From a checkpoint of a small mixture-of-experts model trained on Wikipedia: 12 experts in each of 12 layers.
Below are experts of layer 2 (counted from 0) of a mixture-of-experts language model. Rows are named router (the router's row for the expert), gate (a neuron's input weights, with its number), up (a neuron's input weights, with its number), down (a neuron's output weights, with its number) and show model dimensions 0-127. Each number is 50 + 10 x the weight over its row's rms, rounded and kept within 0 to 99.
Before each expert's rows: "comes before" lists some tokens at least twice as common just after its tokens as in all text; "comes after" lists some tokens at least twice as common just before its tokens as in all text. This comes from a sample of Wikipedia text that the model never trained on. Tokens count by the router's weight.

# expert 6
comes before: "|", "-", "\n", "A", "S", "=="
comes after: "\n", " |", ".", "==", " S", "|"
router:40 33 59 63 47 48 68 59 57 44 58 50 57 39 51 64 51 43 44 57 63 51 38 60 56 58 53 47 60 50 46 58 56 44 43 50 46 66 62 31 43 56 54 48 64 46 51 61 33 54 66 52 49 42 59 49 51 53 44 41 73 24 63 46 31 60 55 36 39 29 40 58 52 55 55 47 50 55 66 30 45 81 34 56 47 41 43 40 49 48 57 44 44 54 65 56 52 36 46 45 51 51 37 54 45 56 44 53 68 45 45 52 57 54 61 62 31 64 55 66 54 56 61 47 29 51 51 50
gate0:57 33 40 38 50 63 62 43 53 58 47 37 55 41 45 54 58 55 75 58 50 49 51 46 63 64 56 64 51 37 61 66 43 35 34 43 62 69 58 37 68 60 46 57 57 56 51 56 48 46 39 50 47 50 52 30 59 60 59 60 80 40 51 52 50 58 65 57 50 74 47 38 23 54 67 46 50 43 64 46 45 53 50 52 50 30 55 51 39 53 45 50 56 43 41 43 52 39 43 39 68 58 34 59 47 57 49 41 54 43 43 65 47 57 33 47 52 55 57 50 52 60 52 61 45 53 57 64
up0:51 52 50 44 50 53 50 42 48 49 46 71 54 70 60 37 37 57 24 37 48 46 44 53 29 37 61 40 33 67 39 54 48 72 65 45 46 58 35 39 61 64 40 54 52 40 51 61 56 58 48 50 45 42 47 63 46 37 52 44 29 49 62 56 53 54 51 62 51 52 33 52 81 50 32 37 56 59 51 48 56 43 46 48 50 36 55 59 63 30 49 67 42 41 44 47 35 51 40 51 36 52 66 61 47 39 55 59 49 46 58 44 50 51 62 55 55 62 50 56 37 42 45 41 48 58 34 41
down0:54 50 25 26 48 55 60 60 54 63 46 55 43 30 50 61 50 57 63 48 62 48 58 47 56 60 54 64 43 40 63 52 50 58 42 42 44 56 50 44 78 55 50 58 46 45 56 57 43 59 39 40 53 47 53 43 45 42 51 65 79 59 36 60 59 45 70 40 44 65 48 50 29 49 66 51 42 37 55 62 40 52 41 64 49 37 53 38 47 53 38 33 52 57 31 47 62 54 56 56 59 49 29 57 46 49 43 57 68 45 53 68 40 42 54 42 47 39 68 45 56 45 48 41 43 53 54 62
gate1:57 49 46 32 45 63 46 47 56 46 37 50 18 37 42 64 62 51 64 61 48 54 29 59 63 54 47 60 42 59 44 54 67 31 41 52 21 38 32 41 57 53 46 52 56 56 48 50 45 59 46 61 44 44 55 31 38 66 55 60 54 46 62 55 52 44 50 51 50 46 63 67 47 46 51 51 63 41 76 51 48 54 53 46 57 53 58 65 63 45 41 48 63 51 43 44 49 39 45 34 40 42 52 68 35 60 49 53 36 51 62 44 36 53 53 40 51 71 48 69 50 52 59 45 58 52 60 47
up1:56 58 43 57 56 41 56 45 37 42 56 46 75 65 48 39 41 38 47 49 47 47 52 28 35 50 48 50 53 39 54 56 44 74 41 49 64 70 54 50 42 41 57 32 43 30 52 59 65 31 65 47 54 41 37 58 57 64 44 59 45 66 41 59 54 46 65 53 58 45 53 34 47 41 41 53 43 47 32 53 50 40 58 52 42 38 50 38 53 61 54 36 43 64 61 37 53 64 46 74 54 68 49 46 66 40 58 48 48 44 51 60 49 56 42 66 49 40 37 43 60 36 44 53 31 51 50 45
down1:43 49 59 40 68 42 54 42 43 49 47 48 38 23 38 58 44 39 57 47 37 56 52 72 57 52 49 61 36 55 35 53 68 34 41 57 39 47 55 42 63 46 42 54 32 52 43 67 44 51 31 62 32 60 55 30 46 54 36 56 52 54 59 36 49 66 46 42 51 68 44 64 41 50 45 46 35 66 47 57 49 44 42 37 51 48 48 47 40 49 42 56 59 44 50 60 36 30 42 36 69 52 48 51 49 55 45 41 65 34 52 49 23 41 49 62 54 54 51 49 45 59 48 51 48 55 32 55
gate2:59 60 51 60 37 58 44 50 41 43 46 57 58 40 48 50 49 56 60 61 33 49 64 62 66 61 64 60 67 42 49 50 52 50 44 41 35 38 47 36 51 51 42 54 63 34 51 59 38 53 46 51 53 47 51 65 72 51 45 40 45 55 47 32 72 45 24 58 31 48 27 35 59 37 47 44 45 65 58 40 52 42 62 43 55 39 52 41 54 44 54 42 21 34 49 48 51 41 37 60 56 49 59 51 42 53 50 55 57 59 51 30 51 58 48 43 49 60 38 31 49 56 32 50 44 44 43 64
up2:49 60 34 48 62 58 34 61 47 45 54 73 59 42 65 44 63 74 49 52 49 60 61 41 54 52 51 59 52 44 53 46 40 47 48 44 45 33 60 44 35 41 43 56 50 46 43 47 50 51 55 44 45 56 34 63 41 61 39 52 24 49 46 43 69 33 34 50 43 55 52 43 78 69 47 73 55 43 65 58 68 41 48 50 28 44 47 52 54 50 53 37 23 34 49 39 47 44 46 40 53 43 42 38 48 63 44 65 58 49 44 37 54 49 51 53 60 51 47 53 63 46 52 53 50 57 41 57
down2:57 42 42 34 47 48 54 49 51 51 36 44 50 45 47 36 45 48 51 42 53 38 30 48 26 55 56 40 36 60 42 52 48 63 50 49 55 74 59 67 42 47 64 37 43 61 58 44 52 49 47 43 63 49 57 35 54 40 65 49 70 62 44 45 28 56 60 50 66 53 55 56 24 46 37 44 55 32 41 52 40 62 36 51 61 63 27 54 39 45 53 56 64 73 63 63 47 40 51 44 37 50 51 55 50 50 58 43 39 30 47 62 52 44 51 61 49 34 45 49 46 38 57 49 50 48 58 35
gate3:38 57 40 50 46 39 48 53 67 43 68 67 57 58 50 49 59 68 63 50 44 42 64 57 47 56 38 58 67 57 69 67 59 58 44 57 30 47 51 57 56 45 59 40 59 60 62 51 42 36 63 47 39 47 51 46 56 43 51 58 32 49 52 56 40 32 41 35 54 48 54 70 63 33 52 52 49 66 52 50 56 56 67 48 58 53 52 32 50 58 22 56 54 51 56 46 44 42 42 54 38 72 43 45 54 47 48 50 35 69 57 56 36 38 43 38 30 53 41 56 55 49 54 53 42 30 53 44
up3:41 64 55 55 62 51 51 59 50 47 54 42 47 51 51 43 33 63 50 27 47 46 57 41 50 46 61 37 33 48 56 49 21 46 59 39 50 51 58 47 48 61 57 49 29 58 59 82 60 45 36 33 49 61 37 57 47 49 50 61 46 52 56 32 59 55 53 50 47 47 55 50 55 69 44 55 51 49 55 42 49 60 50 55 53 46 74 31 46 49 62 40 45 38 52 44 48 63 46 48 73 72 55 41 52 56 60 36 45 44 37 70 51 28 42 63 54 50 47 62 45 50 57 55 47 31 41 46
down3:59 52 27 61 46 53 32 39 59 44 49 68 51 65 56 48 66 44 64 48 47 47 64 43 48 43 48 67 58 59 78 63 60 43 54 70 47 46 68 44 48 49 48 55 54 50 59 45 43 35 65 43 44 63 73 56 46 47 57 49 46 41 58 51 34 62 51 46 69 49 61 63 67 25 40 46 38 42 35 58 55 39 67 39 59 52 40 45 35 43 30 37 49 45 55 67 47 43 62 48 46 54 34 49 58 49 54 48 46 46 51 62 43 46 35 46 35 51 49 53 57 57 54 47 59 48 42 49
gate4:67 51 60 58 27 56 49 49 38 50 62 61 32 58 55 55 47 53 37 48 66 50 38 64 51 38 56 49 47 52 45 63 55 41 59 49 53 35 50 49 41 52 45 53 41 52 53 55 74 46 63 37 56 48 52 31 55 54 39 44 49 48 61 34 65 71 54 57 48 44 54 58 54 62 52 38 38 55 49 52 53 40 59 44 56 26 31 70 47 46 44 62 45 36 57 32 48 62 62 41 40 52 39 51 35 46 55 50 48 73 41 50 78 72 56 43 44 48 36 45 41 58 46 56 51 40 44 46
up4:58 32 62 69 43 50 60 42 47 45 27 37 51 53 40 51 36 43 50 46 47 57 43 66 42 33 45 76 35 65 58 53 71 31 64 46 49 46 39 38 46 60 48 53 57 55 28 62 36 47 50 47 50 52 44 51 53 45 60 37 61 37 56 48 36 58 44 48 51 49 64 65 44 47 48 51 64 37 51 62 57 45 82 45 43 44 53 61 39 67 46 62 43 56 44 59 46 44 43 54 64 43 49 38 65 46 40 58 52 53 53 57 60 56 47 43 55 38 30 52 43 49 56 65 46 40 51 56
down4:55 57 54 43 70 53 40 58 45 48 59 65 54 32 58 55 65 43 51 46 48 33 40 29 50 72 63 36 58 38 43 46 49 58 31 36 47 62 58 67 58 44 60 58 54 41 45 54 40 46 54 60 46 63 65 53 55 46 48 54 33 58 53 72 53 54 45 47 54 54 32 39 59 56 48 52 41 49 47 41 37 68 33 55 56 51 60 59 60 34 48 22 57 64 45 48 49 73 42 46 35 54 61 42 53 54 41 34 56 51 53 37 50 38 42 47 36 48 56 49 60 43 57 59 45 65 45 51

# expert 11
comes before: " the", " a", " to", " by", " B", " L"
comes after: "\n", "ed", "s", " d", "ation", "es"
router:64 44 41 41 67 58 61 24 63 63 50 48 54 52 55 51 44 67 52 47 40 45 59 33 36 59 58 44 57 53 42 41 59 60 56 52 35 44 43 59 49 40 35 53 44 60 75 49 54 56 48 25 61 64 41 48 57 48 61 55 61 70 56 58 45 47 56 71 49 60 39 48 46 55 62 52 50 29 47 41 44 31 43 31 67 51 38 58 51 57 55 50 66 45 45 33 52 51 55 54 45 37 45 44 64 57 35 42 57 53 41 49 48 58 42 55 57 50 52 37 47 45 61 57 78 48 56 55
gate0:65 53 40 37 25 74 52 54 55 67 50 51 67 34 59 61 59 56 60 67 60 74 52 35 64 52 64 39 44 50 36 56 46 66 46 49 45 48 47 53 52 41 53 42 59 48 41 26 47 49 34 60 50 49 48 35 33 33 44 52 56 44 44 48 47 56 50 45 41 45 50 44 45 42 66 66 62 42 59 43 34 47 40 41 37 35 54 45 52 36 58 48 60 38 54 40 57 39 52 26 44 55 48 41 43 47 58 45 42 68 43 46 45 54 51 42 40 66 56 54 49 47 59 64 35 54 64 49
up0:58 50 49 52 46 47 38 39 47 41 47 47 69 55 48 42 51 56 47 59 28 57 44 51 41 56 57 59 63 40 51 58 34 60 27 52 36 50 51 33 38 53 56 54 62 63 45 59 44 40 49 65 66 57 47 43 49 56 54 67 53 75 53 42 34 61 56 38 61 63 60 52 51 50 61 59 44 46 57 42 41 76 49 65 49 55 66 69 53 48 51 46 41 41 50 42 40 56 41 47 45 49 49 36 43 62 39 30 57 55 49 57 42 51 56 53 52 38 61 47 33 38 41 53 22 71 59 53
down0:41 53 41 46 51 49 62 42 48 63 44 60 31 59 50 39 60 56 46 37 49 49 59 58 54 59 35 72 60 58 49 42 42 33 64 40 66 44 47 50 46 60 54 58 54 47 57 71 58 55 42 48 34 38 64 70 60 60 41 43 38 42 39 40 62 45 48 61 43 59 46 47 54 47 48 53 44 62 37 54 67 25 51 61 45 49 37 36 45 51 46 47 60 62 47 49 52 60 67 61 59 31 63 67 54 50 77 68 46 37 50 55 56 53 48 51 54 45 42 57 43 65 55 42 61 32 39 43
gate1:51 54 66 45 59 47 62 43 52 58 54 58 55 64 60 64 46 63 38 43 38 40 53 46 61 47 42 42 39 59 32 47 41 46 56 52 62 39 39 45 46 51 48 46 58 43 50 23 43 53 44 54 62 63 33 61 43 32 69 37 72 57 83 32 50 47 55 53 37 58 53 57 57 53 56 40 38 55 53 48 39 49 46 51 38 36 70 71 55 53 50 61 43 47 43 45 40 48 49 33 51 55 53 59 55 63 58 49 41 42 52 42 44 40 56 50 54 62 43 68 34 57 59 54 62 64 39 58
up1:49 26 45 42 52 56 47 51 43 55 44 30 52 39 53 56 42 54 42 42 51 60 52 49 50 31 45 51 52 47 45 47 63 39 52 50 51 31 44 46 49 51 52 35 45 45 47 35 36 52 59 56 53 48 71 61 57 66 58 36 54 61 50 67 43 60 33 75 50 60 58 58 55 44 37 64 50 41 48 46 44 48 59 46 41 49 47 44 49 42 45 61 50 61 60 59 59 58 49 67 53 44 69 42 57 60 44 40 70 47 60 40 22 59 63 63 65 49 53 68 37 28 35 48 57 67 39 53
down1:33 52 39 27 58 41 39 44 70 63 44 54 45 46 42 60 49 48 60 64 55 61 37 50 49 75 50 46 51 55 65 55 46 52 44 46 54 46 32 47 55 52 54 37 58 53 52 60 52 38 52 43 50 48 51 53 47 51 31 49 53 24 38 58 62 54 44 30 57 40 41 75 46 62 50 41 43 53 47 63 50 60 56 54 49 59 62 46 47 51 46 68 38 60 52 39 61 56 51 18 61 42 63 69 41 46 45 62 37 54 57 59 57 58 31 47 49 48 39 37 66 48 57 54 61 39 43 49
gate2:46 60 44 37 42 42 44 38 51 43 44 65 59 41 38 69 58 44 54 26 36 36 62 50 54 35 57 48 42 51 75 45 61 46 53 39 42 43 65 37 63 47 56 65 24 47 50 36 40 44 46 52 52 57 49 57 50 47 34 72 55 37 42 56 49 49 42 53 57 31 46 52 52 47 33 51 53 47 56 51 50 46 43 53 38 42 50 36 46 56 58 52 43 62 58 55 58 64 50 47 42 54 28 27 50 61 45 59 36 68 40 55 61 51 58 57 55 64 44 37 38 39 61 56 44 46 65 37
up2:40 58 64 46 44 29 54 36 56 49 29 35 42 43 46 53 46 52 33 37 41 36 62 53 43 48 61 53 44 54 50 50 59 51 39 59 53 57 66 46 48 47 47 37 35 44 55 58 35 56 41 40 45 50 54 68 52 57 48 51 51 43 49 63 44 53 38 49 52 23 37 64 53 29 25 27 51 60 46 66 59 49 51 54 51 39 27 49 47 63 37 50 53 65 53 49 59 57 52 51 51 53 39 43 41 45 52 53 48 51 35 63 55 33 52 74 67 50 47 35 42 47 42 38 59 56 54 34
down2:41 71 64 61 57 55 52 59 46 44 58 48 51 33 53 58 42 50 58 47 53 46 65 57 54 29 53 69 51 30 47 30 32 58 56 46 47 62 37 34 43 39 58 66 58 58 56 36 56 23 52 57 52 63 58 41 48 51 43 54 62 37 46 47 67 39 58 47 49 63 61 50 46 56 47 60 51 54 60 38 37 44 49 52 45 54 52 60 56 49 55 52 44 67 44 43 48 45 56 54 68 43 50 55 36 57 34 57 20 48 38 57 37 31 55 45 39 64 44 50 50 46 57 68 35 60 56 38
gate3:59 52 30 66 29 46 50 59 68 44 57 46 51 52 60 39 39 26 32 49 43 49 55 36 25 47 49 41 38 31 39 62 50 62 56 50 57 52 52 57 61 52 52 42 55 56 33 42 55 61 43 52 56 39 55 39 52 48 65 52 86 45 36 53 51 35 55 53 38 63 42 63 54 43 49 40 49 35 42 56 58 36 63 54 55 44 33 58 44 66 43 55 68 45 55 34 54 56 48 50 62 58 38 50 44 64 41 59 48 41 62 54 51 48 54 50 55 65 50 38 47 46 42 55 63 51 56 45
up3:52 18 53 41 47 48 58 49 52 60 51 45 45 47 53 44 43 58 58 57 50 53 69 55 57 54 52 48 39 47 53 36 34 58 55 50 36 44 39 41 56 49 41 57 48 29 41 52 50 38 53 43 45 59 47 42 41 63 53 39 48 37 37 58 46 59 51 56 58 38 55 59 36 50 61 59 55 51 65 42 42 51 39 50 12 39 67 63 47 25 66 56 49 46 49 48 53 46 58 58 33 55 59 56 34 51 34 56 54 55 56 64 39 61 39 48 50 44 44 53 48 49 33 32 63 46 34 72
down3:53 69 39 53 49 51 45 56 52 61 61 45 58 56 53 49 51 28 33 47 38 48 67 42 35 38 59 53 53 44 60 59 53 50 47 51 57 65 65 49 40 55 61 36 63 50 50 37 35 55 47 50 67 31 47 50 60 34 44 51 55 66 43 40 46 42 58 49 48 68 45 43 56 42 52 58 70 51 46 56 50 53 79 45 64 53 48 47 55 60 26 40 54 47 63 42 50 69 50 48 59 50 36 36 51 60 64 40 50 32 53 62 55 44 66 53 61 59 46 41 36 63 52 69 42 37 62 44
gate4:70 50 38 51 57 38 60 55 51 54 45 50 54 56 38 52 51 52 69 66 46 54 44 47 55 41 45 50 68 42 50 20 48 54 53 42 59 53 54 54 67 35 48 57 47 61 50 55 40 56 42 40 53 45 41 41 68 60 57 49 39 60 43 56 60 60 59 40 50 43 58 71 53 76 50 62 57 69 61 56 65 48 46 65 49 53 63 56 46 76 58 41 58 58 24 37 64 61 44 40 32 59 56 63 51 55 65 43 46 41 38 48 50 59 56 57 33 47 38 52 53 51 59 50 39 51 48 61
up4:48 50 43 49 43 52 52 34 52 56 51 45 44 32 36 44 47 56 42 57 61 59 35 56 47 64 65 36 60 54 40 58 42 50 69 53 49 51 45 59 63 43 46 44 38 51 23 57 68 34 57 40 41 42 50 57 37 46 48 49 66 56 46 54 43 54 35 59 44 65 41 52 55 48 46 60 49 44 47 51 49 66 62 30 44 72 53 46 65 46 47 52 34 64 46 63 40 31 53 59 33 46 59 48 50 36 28 64 46 40 60 64 39 32 45 52 63 45 35 43 61 48 39 49 51 27 54 48
down4:47 45 39 23 59 54 42 46 39 41 24 62 39 63 45 48 35 39 43 44 42 47 62 60 49 56 66 32 40 67 45 42 58 60 43 66 56 42 66 39 47 43 46 49 63 59 83 55 48 50 64 47 43 36 60 48 38 43 47 59 47 54 43 43 57 52 53 67 62 53 39 41 61 54 54 55 46 50 46 50 58 54 40 36 42 42 43 47 43 63 56 67 55 47 57 53 72 48 49 57 56 61 56 45 42 54 55 52 54 71 44 30 39 47 49 50 52 58 50 47 42 36 59 43 33 49 32 59

# expert 4
comes before: " |", "\n", " ", "3", "5", "0"
comes after: " |", " ", "3", "1", "2", "4"
router:59 47 57 61 54 44 61 46 71 41 24 50 54 52 33 59 49 49 56 42 50 74 54 60 50 50 33 63 40 59 47 34 38 50 61 51 59 57 39 36 45 60 44 44 63 61 46 56 52 44 54 46 45 33 40 58 39 42 36 57 72 38 69 31 47 36 44 43 58 40 57 38 42 55 56 41 75 45 53 58 49 44 63 53 48 35 60 49 43 54 48 57 68 37 55 40 59 48 46 54 55 52 47 38 60 51 54 62 53 38 57 51 55 59 55 45 41 62 41 50 42 45 68 47 54 29 48 27
gate0:52 57 42 51 46 53 42 60 55 38 38 30 57 57 34 49 48 41 42 37 62 39 75 50 35 38 48 38 40 49 54 33 45 45 68 32 69 57 51 54 51 61 50 52 60 53 30 45 44 55 70 43 41 51 35 51 39 49 56 66 46 52 53 52 50 54 64 65 29 49 60 41 47 41 46 54 68 37 35 57 60 42 49 75 55 36 54 45 58 61 48 53 48 36 49 43 33 61 40 42 52 49 59 49 55 51 43 69 52 41 52 52 51 58 74 45 53 55 58 52 58 30 53 52 54 34 57 58
up0:32 67 36 48 49 55 42 49 57 48 38 42 43 55 32 56 43 50 42 61 58 32 69 56 51 33 63 47 63 39 49 42 52 49 55 54 67 47 45 22 50 52 58 61 50 63 36 48 44 55 72 41 40 41 36 40 53 37 48 60 52 37 44 59 59 43 62 58 56 47 55 48 46 45 57 30 74 50 33 62 50 55 37 44 44 55 52 39 39 61 43 46 36 40 55 51 43 58 60 53 55 64 27 29 61 45 40 43 46 48 52 70 58 50 52 37 38 58 45 54 45 53 45 44 52 34 53 41
down0:66 34 51 59 52 36 54 52 59 47 66 58 46 48 51 43 64 49 51 39 39 73 29 38 49 66 35 41 46 50 48 53 44 59 46 50 41 47 62 62 50 49 53 44 51 36 72 51 59 45 34 65 60 49 71 61 56 58 48 43 44 64 46 36 46 60 39 45 49 56 46 46 56 67 42 57 43 58 65 45 65 66 62 47 60 45 40 59 56 39 40 46 64 67 42 39 67 36 33 55 45 47 57 64 45 49 52 61 66 39 54 29 50 48 34 62 54 53 55 47 49 54 43 65 47 64 36 54
gate1:60 70 37 49 38 48 66 49 51 45 45 59 28 47 39 46 36 33 57 49 56 64 54 37 52 42 36 37 40 61 47 50 54 35 54 47 46 46 53 46 54 48 56 50 50 30 46 49 61 53 47 53 35 44 25 32 61 55 53 55 44 31 62 43 64 54 61 36 66 55 47 27 46 34 46 48 44 46 60 31 55 58 44 49 64 50 47 48 46 61 52 43 72 44 62 64 53 51 60 47 48 76 41 49 50 51 44 41 63 56 70 50 46 50 53 30 44 50 47 60 60 59 52 48 34 64 57 44
up1:51 66 41 22 52 56 49 52 42 28 54 70 38 37 44 60 35 29 60 57 43 53 45 52 36 35 43 54 53 68 43 54 45 56 52 59 39 47 54 52 43 60 45 46 46 43 58 54 65 49 60 46 50 48 35 42 53 34 58 31 57 40 50 50 66 59 68 22 56 39 44 65 45 39 37 50 55 59 69 52 60 58 59 40 61 44 48 34 62 58 53 47 57 38 48 59 56 40 54 44 63 67 59 35 43 41 68 61 52 49 47 50 48 47 59 43 47 53 36 61 44 42 52 55 65 52 41 42
down1:50 68 52 71 51 48 60 59 47 73 40 49 29 64 44 53 54 57 35 38 50 55 46 59 39 60 55 47 51 49 52 57 77 35 53 53 45 52 40 35 43 53 64 35 54 57 47 39 60 58 47 56 44 44 54 56 46 56 61 61 56 42 46 42 50 43 51 52 51 65 47 33 40 60 63 51 41 61 53 48 37 45 64 55 49 37 36 66 28 49 47 29 37 58 49 39 37 66 47 55 50 53 48 42 58 60 45 37 68 56 43 46 59 68 68 43 50 46 56 62 59 50 53 50 31 54 26 48
gate2:40 54 49 52 57 47 50 65 49 45 35 51 39 38 43 60 54 57 87 64 61 45 51 43 43 33 62 52 50 42 40 41 29 53 46 52 54 63 55 61 36 55 63 45 52 41 44 60 33 46 51 27 43 51 36 43 57 36 47 48 49 65 72 39 51 53 44 45 54 57 49 31 41 38 55 50 36 40 51 60 54 58 49 52 33 45 68 43 44 42 46 50 50 46 65 59 49 30 60 41 58 58 37 55 54 48 59 59 51 47 31 55 55 62 59 76 61 36 59 50 56 44 37 56 48 50 47 63
up2:52 62 58 39 62 49 74 51 50 57 35 49 69 40 62 45 48 47 54 49 43 36 42 50 62 46 58 61 56 58 60 37 54 51 47 22 32 49 62 64 62 50 40 53 36 51 62 53 53 44 51 33 56 46 60 42 30 42 31 60 50 53 41 46 33 42 67 45 65 40 47 44 39 50 41 48 61 56 37 49 55 39 39 55 41 32 40 51 46 49 49 54 50 48 58 36 45 56 49 42 65 54 69 57 60 45 52 55 57 53 47 55 36 33 46 57 55 23 46 46 42 34 56 33 48 57 57 33
down2:51 45 29 48 48 53 31 63 45 44 48 39 33 51 46 56 48 55 45 53 63 69 73 42 51 65 47 54 49 32 38 64 51 70 39 72 57 53 42 42 50 54 51 34 61 60 48 43 47 64 46 68 41 45 45 43 65 61 60 34 43 55 58 70 62 70 25 66 35 49 58 47 59 35 50 55 36 46 40 52 52 62 47 47 55 62 59 49 41 51 53 55 47 49 46 51 67 39 47 58 34 47 39 48 41 48 52 34 52 57 48 52 54 57 48 42 63 59 55 55 64 63 57 59 54 36 54 60
gate3:37 47 45 47 61 41 38 47 63 48 37 52 56 48 60 36 52 49 52 56 44 43 44 49 50 60 44 50 34 62 37 47 47 52 50 57 40 44 61 62 53 51 36 40 60 43 44 45 65 77 41 38 50 35 40 58 50 52 59 41 39 61 50 58 41 29 42 48 38 55 58 39 56 51 66 36 48 49 62 64 58 54 54 62 36 40 50 44 34 35 39 52 40 64 66 45 34 71 50 26 62 54 63 45 64 56 36 45 46 52 39 45 30 47 39 40 48 35 44 48 52 53 55 49 78 43 47 52
up3:68 48 49 63 54 57 35 44 35 38 54 60 64 63 64 38 55 51 51 30 42 39 49 45 37 50 46 45 44 59 50 69 62 62 50 42 72 51 55 37 45 41 52 71 67 47 38 40 45 45 49 58 36 51 51 58 41 55 54 51 47 42 51 52 54 42 48 46 31 34 63 28 62 42 48 53 56 34 61 49 49 40 52 56 52 41 80 52 60 56 65 63 53 43 37 36 67 48 56 65 58 64 60 35 52 53 59 69 54 45 52 43 53 50 47 38 62 56 42 49 69 60 49 41 51 59 45 51
down3:40 53 44 61 34 54 59 66 67 40 44 64 47 45 34 40 62 48 74 70 42 52 48 42 57 28 64 40 53 44 36 43 44 35 52 54 35 60 48 51 36 82 55 60 46 28 51 46 46 64 52 51 55 49 36 38 57 42 46 42 47 50 64 48 42 61 60 45 59 50 32 62 58 70 46 47 40 45 34 50 47 51 48 48 41 60 40 54 50 35 47 43 48 54 66 52 62 57 39 45 50 39 36 66 42 47 49 39 53 58 45 50 64 62 54 53 31 45 53 55 45 63 57 53 58 43 61 49
gate4:43 64 60 40 41 46 55 42 67 49 44 60 39 52 52 50 42 31 50 42 47 52 62 63 53 55 71 45 60 42 60 68 37 52 79 53 45 51 31 45 64 53 63 61 56 52 64 58 50 62 54 51 44 55 39 57 47 43 37 34 51 67 41 31 53 56 47 40 54 55 54 46 48 35 66 43 60 57 41 53 54 42 57 56 52 44 56 44 65 53 63 55 60 56 63 39 49 56 62 43 67 50 60 40 49 65 59 45 51 45 63 35 68 50 60 27 49 55 50 56 33 51 47 31 31 44 52 63
up4:28 55 41 43 44 46 72 43 62 51 46 56 58 44 51 37 49 44 43 35 59 57 55 70 56 71 48 40 56 35 66 47 56 39 57 54 62 31 47 59 56 48 66 69 64 51 67 26 43 63 61 59 29 44 64 58 53 39 54 37 56 58 40 42 58 36 50 50 47 45 52 41 41 49 49 67 42 70 44 42 59 38 48 47 38 44 38 48 56 51 50 56 77 49 66 53 62 62 40 48 48 63 51 48 61 52 54 51 59 55 47 39 48 65 44 41 63 56 53 36 43 52 51 38 53 52 48 44
down4:63 46 50 37 46 55 50 54 44 60 54 40 34 55 69 55 35 49 57 61 44 36 46 30 41 34 50 51 39 51 39 63 47 68 40 39 41 51 70 57 29 46 64 38 50 52 56 54 37 47 69 41 68 52 56 44 50 68 49 54 49 33 65 60 55 66 42 46 59 52 55 61 48 53 61 37 55 38 53 44 60 43 56 62 57 49 71 51 39 45 65 48 39 41 35 45 31 42 50 46 40 20 40 50 58 32 51 43 51 40 61 51 61 33 65 53 52 47 45 53 53 53 54 54 54 45 40 51